From a checkpoint of a small mixture-of-experts model trained on Wikipedia.
Size: 9 layers, vocabulary 16384.
Training: a variant of Adam for the experts, 2866 steps.
Below are experts of layer 3 (counted from 0) of a mixture-of-experts language model. Rows are named router (the router's row for the expert), up (a neuron's input weights, with its number) and show model dimensions 0-127. Each number is 128 + 32 x the weight over its row's rms, rounded and kept within 0 to 255. Numbers have three digits each.
After each expert's rows: a language model's description of what the expert responds to. This comes from a sample of Wikipedia text that the model never trained on.

# expert 60
router:110104109151142076163121103219055097157130141100110108127190165105095138139113171172188093139119129123107144091114141154113098085102154144157140085084136141125092120068120089148142159113133122072159077150153176178119184086129149129196100085066137107089154124085121144130156168073110158069097152170126133093120154124148144105155125112127088166114182159095128091166177185147130160115152
up0:072150120139118096130109124119154149170150064097137058178145099113198129134111126181127127078170167141143118074134109116142087113117104104112121101103137112110160008126098091146190153135154157151162145089086112164087114111102126116121127115113125117094176132147121074097146102131132158110144140130096147115191164099147091123153125190149119165111056157095131071120133111152124237116151
up1:107063079096097136147123043105052096127177116112110106141216147106159135135100145070111118146114104131103112149104071145104134149116103114133104080080108084103137103157135131092127072143112132135145131114104224162074192137085143133132132213123128141140059136132125132124144187054089144077178080137165108146126183098132138102142137124129079137110162112148100124131132125124149113123146
up2:073125120142182096106133129112076099102120168094131175153125133174072118125157177166169101119094080117155079102093124174090095086158160099080082136087080136103139150038109099154085160114092130081153149107141093131058084125108154140182087148058161137156124087152157130161108104070146128084149121141130140071187114117133159101158091125100099120079140123109087113129121153091167129100123
up3:123081115161130117131099113143150137150128100157145058187193156065104175106131171140128089101140108167129140061110085118162102097112164148155144089120167114184135098117128130145154088113164107140113138097125150129127149086148089156149131111073121106132117133107095164143150115065090179079125080108105145158147165086156196127136106112112206104093141171156186123178172148147092194047132
up4:096123194125144128147117083183076163125104109136151140127133140190096108131146148204124134108086143093080095088098175100146125126117184141116120126113138082159086188128126120156135189151135093066183096135141139181115140104186089120174132117085156106085115140089082127113103139181095153097161137105159101075090182167124132133193120115116085213139153142093135062139111103150139139106086
up5:158085112128138164140159144095107106115101135114122144146072186029095084110141126141111087129125094132105157121089105141113135067129130099129110091127117111114129141125085167142104101116071114076138140138100108179130197126150092117183129119118164122144196103084199172105156152076127149133173055098081161128167097114094182100210119182150098119157121163100112086142130150173153128151078
up6:167131119120120086142112108108074174164182114123020123127148157109088148107131166166188122181070108132116159087121138135129092115136092157145111099121119159076123122153123155111176167137129151127160088156199158208107178125084172092136125138116203136110140116118124093132103196149084159142151122166091079142162173073126162125141143104104152144149144133049131115185105135149092147120150
up7:152103157120106136103070184158125156166109127193090083132128116086149159134066108183189105130116090081118179152132134129156059149093122161164145126153139142171140124127141096150159122136126139081134095157146168127122094175094122132121135167063055119173131069183145087115153185095130168116123152140195165095116135148107115121110136102149080140128097206152098160115149194143149193124153
up8:113132087190094130167140121086000097190116107098096161103174119125100090120138193151124121136161139157141104127113124159102059117189142178161159145112113134115103179140153152155149106158138110107111127097124143109161124107167083172116136123053159111160090140115138157102148103077095147081117083145133134087193135123118127151168158147141086118124119128108144138193080176159119100128200
up9:117132118148105096073117080125149153128157157120150116102124159094124100139180120177129096129134170130134094162091123139120067095089110128100120126083090109146088119056060196148102052134149117141163124082144106159106171129244110103148112168092119149134082139100120148118085198086104187117147167134113103085134118144107141099132135150125101122110078130164091114127067185168175118080128
up10:166101093105119090163119157140112092138110142117120175118220145172103100169162133180144144133045189146130098087103127123081107110117142140121106112106160110159162142073151174154136205082141078126108143161112156108128168159113194127163118109126136138122129137164128173088156161098092144071066125129147110109189199127143131082177144119126127173154090163105106100078096120122101102068092
up11:067187084169162125180084125158147147166140142112137103160114130131175129166155112119200132132162063107141140126125167140125038100131137145067121130140119155093102090198186164097150125124165147115111127151123169149124094077141152146118159111094163153132129121122153150153107108139150064113113177123105164056147180092155077114176075132131171124104126184076109175133120105140148179187147
It responds to: German and Dutch words. Pieces of German, Dutch and Scandinavian words and names, e.g. Sch, von, umlauts ä and ö, zur, berg.

# expert 40
router:089132135144121095149161146160085082138150185068080118151107166072099098144231160114162107150119156102104133121141133106134113106122108115161112105125123147080063089093164125148176147105179145098153108153167141166125161093146185096186110099099166128084127191112140103100088132090097161097050172136155130101114136098120175087133153143135133141096142179129106141154172182169185141080141
up5:143110120136167156111159116103173178129163121151137102132143159169148138213120117114140055123136152095122116066133130101141147131060116106120084174130107106100061172117132107097098064067125159124187152115168136123162122136083165147107128193107137122145133152125119132065125150121137168101056138149078126189137154173110105131125087159112148129101119146086174129126224210119157129150166
up6:163095151138175119105135116143098087147250147108086074128136120181113163147107117131148091164068110166131170134128090118161090071109080154119121099130150162190063158110100051139100106117162143159210131134186153102177167126121143139138131114128119104117183123131109161117134137114117112080103068163100154048173113135132156075134147162100108154110116154102126125126155108120103146089150
up7:114097131098165176120103142117109046122143093099056131131121189095063102108086173142066183086141128091076163140153183138137074165101155090082108165108111139091007130108116077127145115126154125140101132163125126124136120121109101107148106100136108124162126182138143135117151151087066159137139136106071083148106125113136131109149179098121079163113133139134135127151188119110194114081152
up8:066100194161119114168193130112134142138156119071086069113108121129140079148129094103143132130126098115096175078160117162091048130115140109155110072087111155039164099108082142121161152081158127149161144102093097123126151149140148149145063160144152117088144104111111113093116129145185080158053164094050132122112153151076144113147109164117102083101108095155153083130133151107105122162098
up9:059131177097129068109109123150146056115103157156119167121147096116133099118155142194143148172124178130122155132091125146144118145029128112117206116079084110156123067108184150129135198123116084132104097126151095095122112124133058086089090145084102123127136144105112131081090084163134117122145158205152143138133135122156118094155143219157138148143115066142179096108139129102116121100123
up10:050165096181124114145097154099105073124130131100176124129121104077131090109084158166118104136118127149132044102105146196102151129070108098123146157125120135103125111124121164167136113145128161147104109161113182116110130142101134185113086158121092162129141173124150084104139129101145200136048161145130144129114172167116212112111164103115129087128159208085067158133135150146073157071167
up11:105126072156142119056134131192102145134141129073046057148149102211103067127148145125174158109133098076152090142137134144145137138151106143208132159063127147177191132088121146148170168110114073096125087108158139131173114087127175120122164093119142093110118112117086099087169163197106121139110138136149175086132161096100141118162133116140140092132126084153083120126130178145113089096132
up12:066156110165092113095120108167135172099130152127115096118127187079158113135157114140098113141156136106150147166136106117132121147175058114132104112145191084138120106119125049159121104076126149115100143108169114132124099072069159149172135080116125109121064168144109116098152197113083072087066063135174141153124160086129129153153144117160131150113150110155122136095209187139218128122126
up13:132095124195164113103127114145090104178185206108152154128117119104035132179116148109105158211082142105126159115162102129101071106118162141179135091085142165106112096128093170146143164113195108093084098132126125174127161118154140125170119120159114163120129197124153071110131106108131139152150164150172118099160145166157100153098137188117154189077107105132117148079102137168096175155130
up14:090147178179104134122173170204119081111130201077076187176108099126093150092156129121099119191122157097109153100121176104134132149147076097130087097054167176105129080091137094143087139156170185181163100128102150145139118128211087125174081143073122111100132132111162100105159143094150104102135120145132155129132167137131100159151126141196108129134076102119100140111098112129115140093101
up15:107147148129105096134137144157113183162137176150078111125079101070083150117185144116120111100104124125111123108119143128152057129088107184180151127100112111158076034171120071138145068142173147110133147134089152115142191102123110080125129120140123122130145158118164162092167127122125137107132183125152151082181124086203162185169085134219168142136148137150182135151123132130119141195116
up16:068127146141177108079085106183143092182158168083031092130169139130097175128149112153134119133144162166081189110168097190103089071101094172135107139109055126095081111085147125133082159125181127144135106105124122108093164081165138083186111132089127098113149138141081105153170170105100128157118125164098109154130134138121117142062101129158098149092144131101080112137136114158154171092112
It responds to: Indian and Thai names. Syllable pieces like ag, aksh, kar, am inside Indian names (Bhagyaraj, Singh, Redkar) and Thai names, often in cast lists.

# expert 12
router:080126126142118065158153116181097105172126123106119057120187119084118111150162130165172094146093172102096183086151137122124082138078152107157151113094123174134097147111166066170126145096146188114148111158156192117153170077148158124179112079050141101084150158131128141123122138055141139124061154206144109101141112137105133118164118117158130138118128129130121105157169170150155156079184
up0:088175106107182119119152157100113074113156152082101086182078145113126095104144114100116110137107178040149093125129089140165133138080093122180157128106173152099140123092154141141175174143139125112121162122144092184088101169172119110155119082093096173089081146122139187101134095132140152116124130149162171060116118106149115152177192199186145108121099151165113101139137172142203124146148
up1:109120161131136124179130136146150120165149126113072073103164130115124130101100083220174060141137132107057142095130140148188091092104118120156129086081080106133132152138154071140121122106172135126145125098148087112113164143202147122070099108052110135151145105166158141105108162081147116160091137174157135102123064152166056072114112174200118156140142122133150133121127160141092187112106
up2:060181149159146159199146161168110146176159110124113169201169087116128112140119225160129112132111110134146168077089136127119051125121087157134154155100194176097127159124128130174106111110149136116143141120075097128132087077125127148132135087149131154072129111151135103124083105105172119163148080150194107100130096195067160101147088121121109134144151128147149149156137196117134191133132
up3:164080136096170182125144160160123171163154121140158122213170194104077134136174106149094102131102105148134103109114161132200122146117122113165087112110174085123121117135162102131119103092170117123164070141201124112131159121123105103158122180125160065100126169086153120095147070105171156142127131127135144085139114144121164141126088130187141241068137139077143068100150129109124153119134
up4:066147162103109116160164118129070166108161115134165062076114130166114110190201155107121130214146162160116127086165208105143104148104135109160058129060122185149065128058120103153135155122156162095166179183115133140158107108099140123155122060108162139086139169143137175087110118132098126106106141136148092085148086166151114104144125136140132079120130102123150147161137159127145105153114
up5:134102121178120143161152095110142130154172131141121135168101146109130141138116094133123161148029156134104095107135129154157163121100087123121100160099106126163116074107173106090182145133122201123185130144120103134074099087172204133097102115091105066162139164130108128125115133111111098110109165126138083074121136094096104114166111157176137056025114139112094099131164107169180102074064
up6:131192152185120077094109120158116070114086099135137181125108111147173090170171093165114109089153119127110124100188084113143128130112124127129168149105169145122167069100134128136099168153121154111142113113094149107109157049138080157127122081068140179085172198161151101147126116137166165080118123117061138078143108086105127133097167143171092173118115086159133073189152161143176154094151
up7:149161111097160083153105135168073137187104122072117112157114123116131104150161124111126107145148160102169157128125036152081133150100158164179079094113063091106095137136140112139143164122138169178102097161139159148083117118124092141138102106075078190060116091138091079124151134109152149064088141164150110126188116125058128131070174104090167056122114118107135125143143129128189167126110
up8:114121073096123138097186090148087110213145135109135081143120174177087088174098182128119084114139160156107141100167150128116080160124126164128123171114112203139153130104103064153160175100162174107113154157151131156150124141208152158085113112147184045128129157115146213131152133153116143112162136149188140111130169111141089109143089144155102157137171146133135156199113146174140128114122
up9:118144166112133108130134095115135148145130136112172106109150111155120091087155164142162095159080149170136165117153180126133109145062158121121095126105148201142101121149211108152178156115143114141123067116117171157118113118186165113143138105088123172085104080152143159113146121135132094132101116178223127139116164144079098114140055138129104122170165162153160106197237162156130131130188
up10:075133124173138069150148108081120085076163166119121103146121134139096158130154189120174085112161188110128108073153179140085151074096140099119145141143181106091106150103126130152138144128118207115114078185121146110152129034100141127130145138092089057134137127136163112169085080137111113082111108105104129136167127118145120062145136145134142120124198147101089136200154155159201131153151
up11:197144129116141118056146118169147179126158113107095163127073105148131112163077113154134139185101141113093146121101150148168119120110110122116144076118137035101165117082127094139135175130121087114191106107109111095163217113132119119198120127134198132089121189061085122128103083123174110114156151162128104075135109143118084125105127137142150133140210164120111098197125121111177109112140
It responds to: Slavic and Nordic spellings. Word pieces inside Slavic, Central European and Nordic names, often with diacritics, e.g. Nov-gor-od, Vlad-islav, Öre-bro, č, š.

# expert 39
router:084093120163153132160157051176124108152176165053133110129180142122099128187123154144147113133057143168097150111125184129160100085142097148140108130135152152085108097122125086166128141093174123096118126176160163163107181097147138070131133109095128116096150153080125109101133131065153118086108132135126113091156164079091120094149102161132093170067203171119109107151163176188171180111137
up5:154109129115111123216154092141137071134158186057120144116087153199119116157129079165119115138123168141105122076129120103159052132124085150140124130111151154105171111153119096115114115096164110082153157172152157114111186105117183033138155117109101087095108145119139141091136184097105117113073114106173130131100146118101193101136085136184094078095123152083142132143134080152128128117202
up6:089127110150161091123123027158092154111189166133060103199162086162118121125124092097115106161081180093104195147131144092113105139155120196152160108124094119116162145156112102113125139069168147140131155164119173088079138122112171052127184152155136109123151157152124116131128167134103135155156150148203096102129088098138135136100138145122110145176150142135104141150126181215125086107099
up7:137125114154157122088181131139111093154149112048101083132167138059100099125099126182141121137098129112129166107159154104157105087144130130139100090047079150136071148118175135115080181142114161130133120111140188123114195125129184117155116089135134173076189169106193124156110104115100141137108146118169067115131192157142144149166098141124101132041140142137103065145138114113179168119082
up8:132131116181089133190138101156088107135125191111111134134082223097128109129172139095109082153045146148127176136122084177224079126150076093134044108085162129174062100123104103123112138119177134095135128109153136137051133091132125094140123114089112119132199136111122125090117091063097108115114131119147138130114129129126106108169109137119159146142133132145136105206128146141095160122157
up9:131129106137179132112181123134152137124185175059098092141074135112081121143120105123174139135129158122191140112103091112162084117132063085132101120094132145103054094086128161135085131127122092102137113075167170222139162106135065121163093093048115105110106144141136119072164175082142114106103159179118126078136152118104144137141104107162048137090121161125069110153135132134148150159105
up10:070128114103143131160135129158101066156187166072080139164135144161146126194139108136164109192091171150128130130103134101105099134105157108178127121096137179157168081134132144241107133098162116105153082140147113162108137085126095099152108094151110108125128152139106118102098185076133168123144147116113166095107110167126111134177141135114059132103205189137054139160089170146146082146131
up11:087129141126126123179177128177134131104199150050121133133148123164148106152150152096177080135126119146113180082094147116209126095153130114148118134083157168119129107091152119139147162128119120137134090162152231152100155119125188130162117142143118106100063117119137099153154120081141113108126132101160156091161103168098124127206060159171081121131168184123161101145213138102128160165149
up12:164131048165131118153195135146143152145150104105110142118107221137111097172104151154092142151161163110163115170162104121147144100130134157148133096097085222096118089060102164123139183130125125167135122134192161144150072148097127132139095116127156126175121138083167074104123127070102146133120102180120052071133116083116184124121111184159073156133129133121143145167145141108190133122121
up13:108119113138123126169136108166104143180132193129121167128160075083146108096129127139151077105108109147095216103155171118110069172151134185125145111098155145072135149127162103158181132109188150127107111143160187080104204157131173086099148118137167097053105135123139127087135107091089156073109134147135134091096125122108146081192110159108123192120173116155099114156111162164176122161172
up14:151130100122175107135192058128109111170155140132072120195123162082130097086186150098121062154111177093095120123119150147130136127094121133158123051132117183176052061102171147167126125081163152106150139138148153197119119124124110089142102093119187078080109169121134176136099127109077184112131192154144147124133115087104157099141101145153100161118158167144102102138112172140128137085127
up15:117087104143127093116174092134107095137150127115084122168121122166075126145133114121110095155125155104090141152135128107135121136095111120179074112109137135087142087077093131160152162027185140084115101107118179218089185134118131143164116139074137103098165161109105153046102152093106124079151136088147152123123132166118192105117148165058129165112133120147131146220154174162138170094126
up16:052176105130092123161133103191086071174164163113123126139098155088069117166128135149164166153083138128147116174133125150131077128129144141155146100084161141157048100136134039154101165105148146103134138147177098115144118130094138108117125091051134106082128200136094112138167149069090166104122191142188136132137131091107127128157111153116096128083096134102085136172126163162096127126189
It responds to: List and heading numbers. Small numbers opening list items, stage or division headings and table cells, as in "5. H2H", "Stage 21", "PlayStation 2".

# expert 1
router:122111133157144128153138079160099091143180149090122115145177176110090123144149143164145102130100141136096148124142139183176112113132104142159109107111141143067110115093121099172153141097183134096153091178170165170100181065168151106157086103090146072096153158108133114096101150075127159084109148186138099117134168094116154064161143189153134136068169193111093078165141191158156178092148
up5:139191132075166117198171134102065168181155111153127120164153143166092111090163163150125124132140149087126150131189090150138099125141056114163136103160128156121104055118205116110155161109146120076150040184125192154122112110118177155184130124149129079128119115145163132090124124137119142145160135194167082124092178087128160124128150169152113130140102149080111102151109120141185122103166
up6:065131142150117117182121075148123149181149147092124126131164164084086130124154146208166103126113146095132146108135161113159075107142115126142126130111123150063110162130177079178135111089202147127165149202164155113123144078127125146109087114042108145096101147130117125104114127084125151054111133143149161117155116131112082083169082129146100143099107086149136069219136157151172178129168
up7:051097118132118092127146134156127137178154138110078106200145134127086128172132125133142086173101135100067175040131144120126053086120126111162140068116100128108110100104166080174149182080181137080133083130170154135121145099100183115188130119119160142105158145143164162097107157082115135151083137196146162131178207130094127122138105145123098131116109104121136169146137156122189164126134
up8:154181147123240093158178154176146128143146136161146108174189166136155125118120105126118111157118092153109143085115129139148106111094114184162113118027157140096099132097158170122116104120194132120175090103153087117130170100146144146171146118168132115124147194123109063123075080094131147084084169141124146033088115180114139125143123145141109164125143105110106112070135099104151144126144
up9:119140160156156102129153129162110138121079102107079098214142133147106120151115140113185120174104119108088147119171160158140099130093102164211102094132148148116141132085117159156144151083200143134108071101140168202100131109134166094204121076104132095086172187158119148094130140008097125133104118136110138130127112148126135119166061136129121147171103135132121117135146174174186123103124
up10:090140138191147090121118125120151053202144142129073104145106106101138137111122117139148122188095107150167129077156134130104100089114118125187149064050130169099113123087169128158167134177152207105096119169121131126140111127147151181176153130132104165098151154152150156138111110091153086114044141126150214146163183147121132117163110133091155124105114145102187154115099160105185104106101
up11:124092133140147107170150097145101127190173185112086110151162188140072110173149129153109085140077096117095145104096137137130039129121052132156109110099128126128153125099112145154165101047175150095140155166147090136107131075123108103168144094089167117098152166083155145072113142095114144138123146175124101152133148099095124098179049158167127158076165122125102136155176145178155161130185
up12:161119110132137130153115132114052105131183167111090161120165181165094127135146118158086157137159122114187112127173115129142099142122103146172161123056135128118126072130136137155104114100218098117129095182159135142151128086103133125136133126146159121120136255089176114116153126111099107093044170162090135069118152073119136109113085134149123112083144135105122079120129090174134133122127
up13:075112128124144118116121131122101132113151136142117089174094119149080134186192118116162124187153134077115121125127098126116105126120091091194145114172081186129135125088164089154210105124141140115165146139130231084104208095143177134182073125047186155144126139098157150129131127093102174117111091121151114122159093135140186122122107106135092106159185120088121124160147160179157146112108
up14:097152107181193092134120112135135134187160184121126096125198168118108132156190139159144082124132198103130162060127133141130103116173065143117089105125058123097112158060133098153108098135161162115134131139139142161128156111171120080163084127080136109120181147147104133077119169123159165134073167183167080123139139096116143140162116152165056176100132134164085131133132125180170176120134
up15:163123127125164116191121125163124113143149134142071094139116176086104067145184143100193105120098128059106162130191177168104054067111153116176153148133096248097145130118153127139119140136160131107106082153120173154154143087109175116179135097079156081091172087120153127117160133092120107100129130102160139073165158176074135098141120176135121156147098122128107128141154123153143153112111
up16:124118153164206127168215163137137145140164115078118107156112134138050088106153156120135081166108162098112175117133105208147117134079120145166090077104103150110101102071153108157135124085161109116147125137166095137076132134108163139187072110131140069047134151127133161082134169129153169130128160167153133164150139117117118149123154208136056112127105121097112101155154107122165099124178
It responds to: Two-digit numbers. Numeric tokens in tables, dates, scores and coordinates, mostly two-digit values or year endings, such as 96, 78, 1963.

# expert 13
router:111106127144167103165153086166097093150175153089109095147186166096101125158155150153147100133089141142096146120146146196160124097139103166154077106102129143069102100094129099175158153076186130097148104173168162161088172075174170095155102094103131115091158152104142125090082149088129157100094131171147112108145177097111155070144140185145131152090164184117114100159143192173145186091133
up0:065119133191125070126107111111080132127131109087080088198153114129125141168164161089090089167114127103112101089050167145145144116092115116141056142099140151096085106116145101135184157096176154076124152114097120088092130077113158119178124112121108109101135133126106169113153144086072151102137142147159156061165143064093144086191083181175147123094162130107117120140136163107166147177139
up1:147121087130141092183131104190072124136171162165079089152167167181124112162143162173121097120089173117097138052141145106126105085137077180136159134094099167097122102089135148134106151142175160089131107154186178117140112096146136142171161078109115133130134186099168136102083134063116142094117156119155113040171133076135181100143121148152098132074098126092070113165133155165161123125132
up2:119171064124175134142125106168109166096142187098163088139165149110133115165109172153123124115104130137113151159102171123115124093127136156083052119106117159107065078112141115214162131113164161119166108155145141204044117112121143172166092094089206037163109119122170144127129124125095134118101129205152160125148144151136131100108108154110110131105142163124083122146125139199128171118160
up3:089105120162149084152111171139079061107138132131108125154112139126114117153125146129130094112156130084127162045075158122143055155088093173142111125085066118140113072150116117086182096127125161087146148109141162124086152062117095135149144151089166082150124135143145147075089126104132157174065156210174160108163152054120124128131064128130166120087086111157072127120169121159117106103153
up4:067084097121106088145131143087112098137141121125043091188121141103087096202159133154141066133173133119156143112204155105102110082130073088113130115105078158132153114057165087108156122069153138130144108156145101136114100102141121100143037125109108086118105126146159103128146152136105140087091172151163075123159128109079135021127097115135081184120148135124113132160140122125122153112116
up5:067102152148172111144167098129090100182141113099078064136135132080115102158123119184157133125126136064100129080145114137172137135104087127138083117129125134151119139111178130158141117124156111119123099187190125193117154079133122102167138100114112147103162136115148237117107172086108131043130179144142134092153205133090139090140136160149105129131158095077079056129146098154136165100095
up6:101134121109150101142148099194115110225177166084082107135135170091086107184148145180118120130086132100083123121118143161143092121110146154133133094113109146106077087128132109151127170077136126088123088142187183171105167133138125117162104055071139097111147166122173119089133152074128174113114199184129126091145147105097129109169103122137130153128157141091102065182165197168133158121150
up7:112137091117151129186171107160097083183138161079143117114153165102086128107118101151146100117127138156127154112113201137129107101114128130121170120102134175111118086133129053144135128157155133093160074136201188147103125034143161147142133084092104120071106133080142151153083145113145165095152106126140107132093171128149119128141151078126106183104133097151134080168149107153090232077193
up8:074119101154149144195151151139111102140117128093093103122163164124063109131097166103084059121094204087071170147166114141185139133107111110178079130121072142149099106092137102151109156125153114117132138149150172097097129118201155097124085076136165138102131144086156070105062115121122099141135218157151093116113115107094146116095117135158062168134116164105123154171138152168122139061140
up9:113062111190145096156123090158132104141172124100125121135140148129097125140174130158131059098152151129134147097174132164152101110147081134106106124101068125149065143149151072164098102120132148102133117134137132236110122069108150137124093077082135085091162133141142149039139152131125124080082159154144096129133154131124172128140095133191066140104122162112111111177177159145121179118221
up10:099100098122114114161144113187044119142148131043143144160158175091106121153149164166129123088118160062091159127125103149149054110116147163163117126108105125080138069162135138143156147077135120111122157132158142133121139119102161081161103073090108079073131168077169116111149171147128146100104132153130201157121140096103147121170097157182097149101064121127093124141118183206182150105140
up11:076072122101149092205143122104085137166137113115114134188085153076156113146179117217167150121135150126119143160164153165156077056136076121126106135088133172144121102134146156161101138086126157126148139150198159144107081099095147143150128109130198087097154136107168190118084165113120171102086125132095137096173122169141130064146092131105139178132115169100074137128157136143171147090165
It responds to: Years and table cells. Leading 1 of years and the year pieces after it (1|987, 1|950), plus numbers, pipes and quote-punctuation in table rows.

# expert 21
router:122130142143123096156143113189084112184143137114114123144102144104117122128155123194141100121140157104071143133166142109176105133110140164130107122100111170057106118106158143147133198097161147116139084137176125191144180089132121089197152055086130095121180144085155134109106154114103190066127188129124153112147117130090180078168094139148111145131130153074097067141140213154177175133143
up0:085214159163117172133108103193140134107150148100106101134152207156144122161124148092140080093133139066131171139141188124169072043107124173125122118139124160150115112155182157158110158089121110114165085162163148155129057138140152093155138085064119154130125138108133129088102151139129130134096202115149061115117114142053071142170159159140105099120137148078113166115090129137144122093132
up1:165171170127121103164172152129153158166105151114093145128083216067124153141141155193109072147132093146133101087139181136163136087082134160156109140108127145150157093139112144142086112133137117134122062166192118156114120137153139130127092222096205083094088122088145123104141109142119159125062161126096103110168144077099111101139113129094130109138155192114175124132041110144173143145133
up2:125060054140137118153121139165082105150161183159110079193121168154130156106147127130119101177119123100073126102112139129111144091164146117116127101171087181144153155156057083141125101175121165182136043165142139096070162111152104091146125124054087108067109147115106128156171144083149186129189085091131116162181140167138151123166119129134129131144139156112086118091139158103093169128145
up3:162162174084128099099107138077124120167137124112180168134096115158119156145142143103129095133159160100072174161137151112151114112088142172161087123137125158111070145116131172115140189085184158095066180134124108137139145091151202092121148074114170197153116101140147155100108206116157137192136106144136138104176092128141151129120123119113147108062193085162100127115167226139138132109132
up4:080150144097156143134105095098083094193121142131138132154174123118121096107094137146134125183159187144124139156099134150123089175160099137098115066085090125162121167118148155120111112107131141116137107148098071184124131105135131170062129090174125170092113133115152109162107149128097224114148109084134106066135117075110213117152191130132108045150120160156086083107133184123161170109178
up5:110147161076131123150092133135154083140062179120113088090199137158138143106124141168071106117159163076102145120145128096218123181109131115120078111100151117081148161167155123171100043166156163107116111148185087095106139135114163167179132073128171078157146122096137172148069168125158117103126110103141131089158122118114155113155077114134117160146101139135148123105076197156110172137177
up6:126131078113140103131156099162115084153148151103120135115135133091110127151140190162100083146142128097135133099128139153154090125128191133087113084143128140075106079070179142119116151171117098130144052111078180158138171171135148122176114129116125133124090126030142154139017093097056104100157142136138143114105170095126211093126152131135120102192106158096116120154143191102131113166139
up7:090106089166112177129112127173162140144169134094180085071131126128144110166133165145133121176127119072131170133115201142162135044099086138101095139136158198121117088162106116187164139179133143137106099140098123198115144075061124066097149082074085124164152080087103128146132151102134150187129115138123141135161141053168107098164161126123134163119105127113131157150169178108134154161106
up8:161134123098127115131133129147192151133141095151093107190134128119089147112067151108103081127132133150106169178170148119095129144029132120147112125124088163096128142132079121136165162121161138081111172129136131153119140155061182108091130147147174101154130093163161143115115147134130065158145102138135169044138126074130148092174172169165114112146195165146164098118088229119111179089102
up9:141163194157121105129151108139138134136168190138132149175139131103107137090101078176157115160114169133052109143132183113117128109110079206144114138127163080115083190104161161112109160093110138113116082165187111140081185118100149150190111128137119078166085168118143087125069124136167120150181168107180122220131141092094102095145073146083122163151137139144117107137122175138120133128097
up10:120148142163113091172168149120096114141146122133094126129182132141060142112138100163143117126115136165179174088136126125086128146090144143139143132126072120097149105151093129118153046108145154130127150111161119112106064126186107139126116061118094084164109176089184121117086136133137121113114200122121125061153073154101171139088176120118101199070117135178098084174168141137104168042073
up11:140127169148121068180083161110147117130130079137092165176192099126134136150166136147144127119131185130106115086186064139154117150124123106143138086116142154122126137079161117140092117090143138171104089135083148090126140118110105040111101128115202185126175115130108106109168198124140100129144084147167072121135102121068210135117202130122098118159143188118102137148159134159149193143076
It responds to: Surname consonant pieces. Leading or inner consonant pieces of English surnames and place names, such as McC, McD, Haw, Wood-ch-urch, Tom-p-kins.

# expert 11
router:084124110103131073146119100154083092164139140096124085109201143073091101180130158100200111156093156111100168106142130128115099143091149132157124102134118196124059115125125095156131181092168151102148098183170175123095189100145166104175085052081136110072159148125136139116130166086114147118103153217137105093143151155138143109180130133143102151123119120128124101144149182147139162093188
up8:125066137167160117111156113090147121128116171151107180102157149135103099086161106137142068100167113084182132153103155146136071160143132153155133097112101092146191132174145124144140209125149070069094115139137225155102114124173091147130137138125072146072087152082144097134138142110128117102095176159138112099173113066071097099134054110136103135090145141160169141116155112190115119132167
up9:126114132166117133169166068174079183173130126160113091149177129087126111147124180164147137166116130045096120127115163167149055066142095139106148152111132122099153193123116151143163108121123151078130077102140165123118202085171072162122115096120084129058128139127083153123143162155093109093078133138156108162151098159129110135128143115124160152082093168139086105104146179118165192170172
up10:104086089126176147143105117187088109149094138121055099153138126079176102147149055159101095131150149111131153127155158154094072111123129159102105083127116200141115127158133078127184092121171108179118113184123166125168149145046143160129155095109099090122116134108161129126137120125086133082132183129197121125181189145133156081123076134145109093124125111055156099156160109118170139183169
up11:128125110130140085073173128113082111126204141114124129147076123138127095167108132148080135176062113145135152107141137130129071165116154147126109180042081145116082107143160140123112199069135132100140080134125138166122106115188081110145056115095134130100115120125133150122090194073158143156098199129117136126127088130127081119094104162095079108088083134155110138111140153205125192085141
up12:127137162134086071172134082186133173115143139137113105102122137100140129114128196139167110128162098178143095072174207174152081107130175141116057117100064165109092111113121128104094130110137099072152115103144123110115152127193117113113141110091193138154156065101120167145125129132107185103174195117134154147112106176103094090139112144150076153184124144077151087128174135104110150178091
up13:088113077136106087138143110128061123168143086115130074085126148101128068149126159114189125158118151121136183132138158163049148200126122090135166114147118145080103066095137134103146145148115144153113115147103155150094084118131125137193117087109151167046166127150119106078129136057177178122078161189143130144147202150167116106114124107067159086162102137130120157140138118078129170128104
up14:118049141088139116151104146146088146169117139126152161190085125144084150201114074056134137126113169104089172126106098122168156144081070151131127140144159115159097103064140110166090161102143152134174092157104092115076095125086137074157155141069087110077120209122161147135169082123120103118066090159117105087134137093115179116079159103146143113121097108129142122143167131105159110087094
up15:127120156139165117150149054169092163164161184157168052133168146105145164181154105162147120157106113094124148073128097144097102108159115165197138119114138152124033100124150119152188124131109112063149057106188130141101150094112103148075110115147135129133140137099147168155148164125100085115188142167150078131134126111135213116179093138093101141124124175107092130110098159138140085167118
up16:178147088142158136104184081134130067178166099101122106136125090146070119172129122105176143134133080090099194157205128099142084075142112099172068136124115178101180113136105163096149169067123165083142123163134106126073153102100174161108125071158111160096156153076121148127148164118157173119070096117106173081104162151129205135136158106120133100112138136138171119124100159149127137111166
up17:143111132109142107081132173174100072104144111115096171100099134084029120130135109160114103167147169127101095135130106151115102148086166138093162164153062194119143038112135155162112144099122096092086112134112125190084106103112151163106074149085107145102182123130183157088139102097074103101052160095148161118132203110114142156172077130114108140117153170103112146105118160158114118135119
up18:135129144152110143099160104083136124156122107075138128101103151171127058112191082185156135172112104125105175043135139171114086134072124099160117169079130197105157094164113160130085074103154070105174134149126117138143159132158118105142064132075099094125162150155129174115121195136117136103156149143180105105140097078125125107121101157185167088145126185175119073110110121182156120152134
up19:117099129165113109122133119057101136118136129127129108074199151105146134119077157101167129124154123149139129163170110114159167152099113142156079090166141166116072090108074091141123200109128187176139150162126077164112166134148195079142089129088164123059091131104197091117091162091136145161111119156135145086059124141121157161186131123113138152050122124103138112148124207136143156086127
It responds to: Slavic names, coordinates. Word pieces in Slavic and Eastern European names and places, plus the ″N marks in map coordinates, e.g. Šašinovec, Osijek, Sch.